{"experts_per_token": 4, "d_expert": 64, "router_z_loss": 0.001, "lr_router": 0.000392, "optimizer": "soap_variant", "learning_rate": 0.00347, "beta2": 0.98, "batch_tokens": [32768, 65536, 98304], "max_seq_len": 256}
Below are experts of layer 7 (counted from 0) of a mixture-of-experts language model. Rows are named router (the router's row for the expert), down (a neuron's output weights, with its number) and show model dimensions 0-191. Each number is 500 + 50 x the weight over its row's rms, rounded and kept within 0 to 999. Numbers have three digits each.
After each expert's rows: "comes before" lists some tokens at least twice as common just after its tokens as in all text. This comes from a sample of Wikipedia text that the model never trained on. Tokens count by the router's weight.

# expert 69
router:469462484597592571524493485448534508464561407451422464488511513568493510465530507527450456533497571491462482507441508511484438435567468485575455459433433481369466496484544455447463553434472487498545468568416425537549491473531528518475524404544437494471452449505555555533573522419555412524524552520462534533402548507448519503485532530456358565486467435333530536462539448577533500536584500436505577524508491509418592482530438469463498488510465503512390470494525480414520516447441493445482461509523522436456582553557447515579528534512541541509531414436498431547423478533497544378
down0:511610442481483561528410503522544515464453552524525519502576395551531490511446545512622431434517423503547498583428531509472428508508439570570472487555376451492612488446593534530439468517546436517524483476552439477474478571531521492424437588447522463530551546505433515487493355510419465509483529517454593499538447473537523544511524488535516473590537417444473533476540500422487517560471447558595477522536484610514487463454477516513506498495496524497483438512530479452372530539598517463425503554539618520469452504473536503540502485449402458595553516522535431466484612479489520532
down1:515435534515516507489500556475563341419483440507455531411495537525536502501463437524477437452452513499541535552569501571454560440497532570508512431528573545491467535604529496630424493414516511508463495481526514403436549475451536514538511455414535534535570529548500402390487473457460462506582429419522482494446484515532572469547504615518479435486454493534557538577472485443611402525441475443512361504473494488531457469496592583479472479537424534593520418457547470515476435477538493579506512562587502546574441492534494455460535521576481527512577462466499488419548526456501516523
down2:469566517509608406472455453398504428501561575488548501511506450548586507541508520383527397504470481485475476486501445400558438549493509573594532434436511524474456527391497556409516487467525457485457453511462512530433579532482432464477401476527460482427484454456563475443535462487519568485429486463481526523497538572550544518525591574553430492535527415500434512575499490534463517577490439556518411512493483564428545516414507459450495554492611566520444415573462481433494551503369483553506554551441452527546507423528502506513494502425531574499538541501525495429521609559547528448
down3:559539462478467503521472480509431474574487508493519471537474478421518496463584529421566476505486511440486412495401532466524525538587464504542554591529448557554537385429553460517439532491517540529386432509485521503436514484468539466546493487517635563567405653514487493479550511397492539483551538496545516478523419480457504467473479409463511522490507604490457491473500569568469511473439462472623477454445557541429495450552457401510496498481476452413464564479562423540494536507444526548427419571561484497456520549507385487394460602427483524485527537506446441564478545426512505534
comes before: ",", ".", " of", " and", " (", " in"

# expert 142
router:433391473461531536392531497465476517425601483462437476562493489517612513482582390509492415531504520551431548510522504444407425477514484490584523511427490508473479496496539512488477477518458580497512492539442473563515415434448566420510501528517463488529444498585521461535565501435500487578558504508511386486455479521368508405528479479483413495460440446470484461465541471515482573569542626504449448569569447432498523487538455410541489402488462533504362456485505414496429508444490508560512499608422423506471550515496461482565535564494479447495520462569495422577455509565506522490
down0:468510467456531502641511552449469504448556496455444464485535466534573474487504433380472571344554485526545581527419431472525517480575512498515532498477497439477605450491427522433457543458480446470548597429512511584537524560426440475562460478472540550521583516480503539470537570500519578490394420549440600507414500436496490517513448468490408467457446490544491466589480511466449541447501502543554492485518452511501498480560514504436553529496565577508479434519421522502557533448543491507562476611506446415464458543520487601529524422435522613490544522543457483497520396487492412439
down1:416514513492583523537452463532549508411497520503470547469575365496433423526598544558483553463447518535588506502600515476484505405561474541504636486492458485548528441512545512402540497406527522464472477520504416578534398566487599483515510479495493471488554415489428506509508575537455506514526382638454471532555473507528522547429565461458503530476453525556546466543512503535409518556500572398537508477459448432583608505493478523503475492559451557526572452521430560457453450493489546567469526528438425451460535455530509488583493513474511506510560478472540439398504481546573483570
down2:515576532549479567548600529414674467514485523509555558594491502519452573479558568560538511505562468506494464522499470504550500512504537537438445497545468622607490469455470587529536458494593482534552496481493432502530534509553506494522570559428538475440498521508529514446504516472578577527547516532530438505458510409447485544494545569517499472536587565546488494485527449456483494479623449501486574591611583516585508557439425508528544518518490533551617505435475508515497511402500599580479605498420487527496428483535486542590512533450412553465494466498582491517398517492447480491
down3:434614563478503476491552551490518461447453511526524623460338467467475500515513473464511537555457518469512461415410400480507454468496526526416504455508572580543514519517577489534498605502448541548479530459465528576453498540508545506516486516429459475478469448532574493481515472461456568506526538477475576500551497465524592494488543447531494469505466498433475422486470529509550590549470493467548371641468484388469446589536547579537458511538561444466530469539501560490498625551449459527448551474534462441529491463540574461446531453561548425534526551407521355552493556537532561482
comes before: ".", "s", " of", " in", " and", ")"

# expert 105
router:526553549605526515448509465473497522502568410439483503539522461553529567507472477518588473472467518513450398532460468472475477401527429479575460512402423465399527433538466484441458535484438531459541460512409470533548542485499546531474529535547545438437488426499575553514505476461580551473558617495548508510409553527483443422529543443490374526489483522505564476463532544617503545522623466521495555495446475514455516395426538457514475525436549582551472460495556476461482615401568533493469527481570565454521575521530458479523526562504515469479546444506573454572443519505530648513
down0:471496578484517483488453389427549514631510513457503438482508509520480523447551507456487449517485552455459529537476568514538472445476509560516565515435433446441434540541505442510540433532476454528506527521550449514546532501476466463502430511430350586506443511519484547476515370499465583541488539541476560527538527511552459433425528478500517494559521419446485626581516555517525497459497515385522480538331492462452510581510498504561535501545559512486504485455533407475529634589550562508510577522481544438429558586512524509483517549468596564476507612445473507429546480554447491423
down1:478523564579492452539469506630559631526433490508437470470450571516520528458467527505486441523467472473562523446480485438568509492566532430510498485542484568553623596548429538481465510507531493468528469425406574560517494559496477514468456484423492506518492563485567585605488530441501469479495486540481571535523480549525486493478480512394464479521487499471484465401477547580504474487463422505479477487594363507503582419597556484500494519531458410500415508525435538454562558528423486565607564478481456396523424531520417426519536527544485429595520510464448542542525552418569545475
down2:454464462452561581500490480441475432444390600509486480490517461560457584460443419513512501492552504596505408537510455573527415502460499513456524521557499512539456511461592487519548403602506434554433443434523502508564447387499476446512550586482589537566585488491517527442465606485486533481437409495520496490508449452549458485510460513559495510462494580532545614509487512505552418509543388569451576520426482481498576456449508514447543505466567488525530532524391494484467457547514551562541459463469483498509457428459532538507540495630518594559464519380458474435457430556524467510
down3:448457464549500588428576499614505494542509497529418484619485478465439601419546444429426562566458516484538509453424457513572487425466547502478540507566523512509471526551596502483613571457561458502439519543492543457521522517501577523494493471439481535482451514431551557446601511544539483496538419550475561530515451498572554529423398487504548534535501534563469519518573520578477432523436531613579449559514534538482461525434393446434512458506493551624503481529534418436486496399497454583514482517444479439482487563490512501501531406540518525528567470454519474454485458428522606451
comes before: " (", "\n", ",", " is", " =", "us"

# expert 36
router:484480498480515601540508498467467494379541444419510465546512529529546506531595489474471420512461598424495505527487524561512474423572487466573487558343531431458514482500498486454444646394458571524562529487504455520560538473422542527505556520530544447496505439541587563481559597473461458565465573531459581485439494529504469510480489445476428505440502503521556519522540514657510476524499513478463530502583498380519514431438551471562337495489540467478452501539510403465487505445497444501514494458483484454495570493583446458559581551448545436537513483524554504489477395512486556521
down0:486436512621431492505407493517520484550542551472515539486473503538513518526518409439534526503546504405545418493472514498506561568488464485478456490518483559581464458414560479485469520488518541442404451577533539468534528459495571499557516492513591590363458546388485524412458467540485470480510598487446425428522463573425599474537483515589537619410531500528508508523443499452475567393541540564454420558474527465392522501415503477481530451396543336452411532452426507483462457560518518483428499511496495527522499467472440484413482458544520476446499496488510477521515492548457551471
down1:535434449485515486519490394457480478421566568549471528550527481572514491579476516591522562579473520443451474524521505476543605432497440513421450514531371541534473380539483545576523451426509432373463470539428532478518428534514495546517498399513493431451479489472574529578521464483506486515468484541542487520587469510518473540526562548481568559495587518563490481517498579645497536386511508569471519506429459508565500482493435408479647551480454551552439536538398515470500392423500588446459551525515471464512515514466525456491492446498435465512543505526490463451484578482549551458
down2:482456443474458514507411496428545460498522556392524508484469429492530544494506458535540495456512513486452474568442457517484484522458493448539458539412533499449460504543526491564469507440462585455564490592508478470516588458509473522486453529495583468520598525450577494482399470548407543473515546491511536575468463569525476428356573462528517506444440519520599514476475493575488530484553509478439509516511570511507562457551619516595342419578381526427532505501545513432529451544527495421505464443541522546492509475470440497534551468404496565488527437571647485498599431538543484552
down3:462552598472555481566486507533470557505588510521460462547520587521342499559581521551521543485507458529470445461599516541463507549520472476464467426483484500451493556471534439437494513423558557504570488471592528413470585464513487434552482486567490558492418568501526438529431479557422393470458453482493572490493467488458534487465521562600519509536476506506504553467544515460489414534554538442498504414501516574576513499456513483460453563536536533603512642463472450523472496439506493541446386531505412444443546552500595543520567581584587518524557386537549530447445485500451507538
comes before: ",", "'", " (", " and", " City", " County"

# expert 17
router:490471532524507538522576454472551561398593469420457442514501439576533553484537469405526501503431556523521528575480522461470497497498378456579446525420511445467607468617512493498525499494522597445477399555502432557544517524532638443466566600597464421470470487472499501530559511464519508484540449525519466432422455559486415469457438467520468451535452461460562475477519524523518559518521504542473623554538527494539516488499415459500514364468467454518428523483495527509458497380507444475520561528517550578455563509535532553533561505489469491505528415525449439591455475557531539389
down0:452483522485551534529481523536437498549376541450566362440449539551506497504426495440614559573530537481345429499534408562539456533516390482577431535471516478489555514526477497488492418437536446511485494419536590490486485551508498521547511406416578514521535500481545520542504458503583546527457468515517516497447520523438487505482484562502468525518546485419551574475543542490409566436588523499479492507517474463522492549570443526552504481438591546449473555495457474459548490456554553522577538447599456535556432459537610523479559654525497462478552438606524529534473447487519470453
down1:466475431489476521472482498549600494418482409440510367487449509453446383484481456516492586576527476491514539459413505515450427483470496575538532548509515390408476449500475486439564584450523401529418540544461384544586505508444515554462524469498517511534513504568442458484489558417509469545448471575512493473471456533468493566570475508559491455420504491536540523526555508451566489408432476484538613554483538433475617479510523466439419518385426497471464530550480443511520540489569616534501540481524544551582433501547503525523543410437458539566542482498538476549461532455545407518
down2:528514544428511489529505467523480491456504530465526537546437483425481416544555506492600552419513509488467445469506573534536462516502457555570525489452542523512567506498471536536446490450419437528466543488462514559515482519474474614580531441374498493471513484394439441503499476437546543366506528459592516487463474449497462558510474463471417519507494567467565472508615543474566430540411458550450528513589445561502595498553450585526457386531539482535477554436587438522517534447504573552460511447618533520647535466541541559453484461457477547530566490448435489602448526458566502444
down3:510499486449452577528468511418458549508507551550477498483529497381604435625476639606558560502509544480612576554480471408535533511600537491544492486523442497537454462532572517498430484493452485425520453571470446577397546467520458513570459436456499485468455507498500534478467460441527464530548510493513524450555497489532596466494499525501422457546497506455509538519496478510404537525464504622515455450595436553541444563528487474524513509544623463498489452470513552487564564479585532596431556440525478470587546518525377491502572556492537393550540465512492420507541527452539463554
comes before: "ed", "ing", "s", "d", "es", "ly"

# expert 37
router:469424520548523528552465415497569543465599444441469448568478454578462614509509387441454508474480553459428465525519509411481472450472424466534504584450480517457562445494536502522492551540346640508477494527369525480532494469394582478493491545526409389490483481576530518534548521480454390533560490495538444486495551517520478429488408477530457543397516491427551533484519505584474519582557501510567565574587475447497489449460423429459495445473434460545462476514482521477485446496503439531518510517422456454464519495512441561497548468534503476516582452543487413526480470529478584458
down0:542526511577575481516463517470611507482469510479449585490569381541444511452599537473488495560482441543466533492544556487490435521517468492521545416563606537478590502424576453555482459429467543518527502544524480532438585504550477402367470396550466447468532501523451488495408485558436462457524461502498483511524526526502452485476579466516594536478562485474538471497457528333500446373506547510563521462568531515478435575522524473512514413468434514519488504452586591570540487521554493524483415522457553530480549519440446470448493537502561526391509467478556455486509619587480524467
down1:418514442496494636564568534529582504476468491526503502552515494461497484591578544468484543481528488477506480604479496470426551529479477538556518507559529542516501476437467515507508490488550492556493501458516642497460457517550508417431510520421652571407564422439462568529573542507536513413547403532464538513589530526423482563562487519590499563525454570521526487560394521453543501502468519454435449492616441499440444464527436536528539509545480483518528478436447544401459512433488561415551524481538453509564510355468577468467438471448457569511537488492486535464510454516480421430
down2:516505493447483464453490537476549561501589496533584469493609593447467559565499502566517529489548555530426461495545550588465491462563586556547503507511573455386468514417497556437546595508503554504567426531493434519493536506489494444609446475519521469445509406480541495550455456428438515536548566489516486425612466607519514542545491518464522568472582511449588410501435418561519415503452546487535517519554515500512548428529462487404482497466441478553516511472495496436543539483529435423525408484503531543580472456418504524469515497696563543485521460532465538461452525434489470455
down3:470585501535464525550517487529529532438512471616439480511588425506419435485520426469523470560576452580632548541430557499508450571560459586502489479546543483417545446522432489482443482484559521460509458478484444489536571576455566516483482508550445579523528472533474503527513519523570461514529553504487582422401434476472469482594461547493539511495537444563524481575457481521526537521402399536511512451518507530574565547483442374529452579492492429458359543477455544491406576477465526518471498508558594581444438514513569507557470459538426404594480507416478516512462515503486548488
comes before: "s", ",", ".", " in", " was", " and"